Weights of a small mixture-of-experts language model, trained from scratch on English Wikipedia.
Size: 14 layers, width 256, vocabulary 8192.
Training: a variant of SOAP for the experts, 8024 steps.
Below are experts of layer 8 (counted from 0) of a mixture-of-experts language model. Rows are named up (a neuron's input weights, with its number), down (a neuron's output weights, with its number) and show model dimensions 128-255. Each number is 128 + 24 x the weight over its row's rms, rounded and kept within 0 to 255. Numbers have three digits each.
Before each expert's rows: a language model's description of what the expert responds to; "gets" lists some tokens that make up at least twice as much of what it gets as of all text. This comes from a sample of Wikipedia text that the model never trained on. Tokens count by the router's weight.

# expert 10
Final pieces of country, city, team and organization names, plus years, as in United States, New York Knicks, 2016, Kerala.
gets: ")", "s", " States", "\"", "a", " University"
up1:132165152131113081140089098193134175132146160127128089114076109124127100089132153101092157109116103125108121140136092112114143159104127132093137110114138137126109146142152097094112128149123141136152129121110158157125129142186128125166100112151141126163166131120148138164137132123116160105102147141155106144104109076065141153121111132130120133080102139146125120144142071138128120121106
down1:157129130147108119162109122109138120170145159112125142097118146139116137102145149124131155119148099136137113144119133129089112123103100159135139116177102071082150110157143199140157114140142126109146117136124147128109192129171138129121168126128114091148098164146154133146158103134106143142102107155142117119109141085110122135125173129116105167071135161144112155152137106121098134129112

# expert 9
Measurement units, symbols and separators inside numbers and tables, such as km, %, °, million, hyphens, commas and en dashes.
gets: "-", ",", "–", "%", ".", ")"
up1:157125136099114141134150148119120099183109122119116116098067135157161109125106106144133108159098145122165084130121100109129125068139113110107151136132151112107127137192147137104161102139099118161158137122115105085094117119168126151143120120149120130135124111165122119101114142141130163105074130063156122139155118118095135111133103113101134163112120134116101131192156108143086117130106
down1:165107121122195132135153156150130118159115115125133120160137099100159138102153134089132120155074086160158109121123111111156145090140142149115167144140110084134146137165196117125128119151119110165145124165122147145133125155152147165109115104148142115093116142107139127124175105154113116110111099103141142110131098150157133122144108112172159151147109092144128106121122119101135120175121

# expert 4
Past-tense verbs, participles and -ed/-ing endings after was, be, to or a subject, such as made, used, forbidden, published.
gets: "ed", "ing", "d", " as", " be", "ted"
up1:152101145134062130096121147132114107106139099137091118109133107133173099107103133102123161100116106133149099096149147097186167134154125120093099126127131125121128128151086130119138123128143121136190145161126109131149095108138148132115095159147165167137131097166091125171153140156143152144153119133154114098197136115113126089110105106119137137050129130099151146117158180142156130099127
down1:121106118094112112118155149106149142155120153182144123040116091139159071131107118119139162109144170131133146150152151132135142148133098077148100170154098114156169129131084135100154143161136083137158122136140114162122079124142107150109137192150132113110145129121094118172144149128119149154138094135144111112141144156123100117126132114098103142096107110122151096068116159119155119122132

# expert 12
Commas, pipes, and, semicolons and dashes joining items in name lists, tables and date ranges, plus verbs like signed, named, became.
gets: ",", " |", " and", ";", "|", " was"
up1:173144146151110168115081112129135135127182116164096153132096126122148133144085128147098125145097143154133127127177105129165182130108123132136157108130124135167156147137129119142129129122089106113141104161123187101137093108127035153145165116124141149085107153155097098119106108100123167118114081143121115099147121083087120138169119134139137086115132115110122089126145118160138113096132
down1:131144114142140183117137137082095140058211130109097163143115128179141135157113166139110169123127116120107108118150107116116153160107129134116102131120119126130111158141112188112060125147102144113103139134152178144089118119133083151123140158144071136160124144164123107156113169143118110150077158132136115156119125136131139114152107138115152142094121156144103113161114135131140136085130

# expert 7
Prepositions after a verb or noun, introducing place, time or affiliation, such as of, in, with, from, at York.
gets: " of", " in", " for", " on", " by", " to"
up1:160141153133138077170115142115138163152112116099182108150119081120139119118137149151096174116151146137168072146168125166137146125126099097099146118113131134122128114127083171140063091123104111146120121146103120097091122127130126124132195087112113156125158113115140140130084087119097130150101116101121124140099107118098148122118100101153111141067135156091146124118147136159117122114154
down1:098096145113091117115128132148130104102120149080154096105145125145152141126118156148164098155124167129105115130139138135134148114133101167102152147160167138097168109136147124065146129128148155156164130123157122115121145111151113128094125149198106138135170155091139093115174110159130142125115131148161169126141168138110140125129101132136145124142063100095155134113124206131139110127097

# expert 8
The verbs was, is, were, are, and opening pieces of longer words, such as Chan-cell-or, Inc-orp-orated, Arch-bishop.
gets: " was", " is", " were", " are", "eg", " been"
up1:114118131103154117139137115146118135122146107135072134106128104115144140110165135082121136101116170179107128141144125145139157105108141148116116118087122155132117140155098156121089116128056124104160124177102145121083131133138110094117101141156166106189091145115165122094186100135132138127154156119091141122155115085123126123127124101118113134102103104111150142150179138122108119094131
down1:092114127126185135099150125115124164124120110073134112109131134121148137119157171112155135127121130133109137089117106126103183154116146097146122186146094161118137104169129178138153146125074151121133110100119133149178096104134137115170131136099138148112156137133118134133158131087097137165155150105130117136159131147112161139133091118152108125070100120094138141187132201123130129108155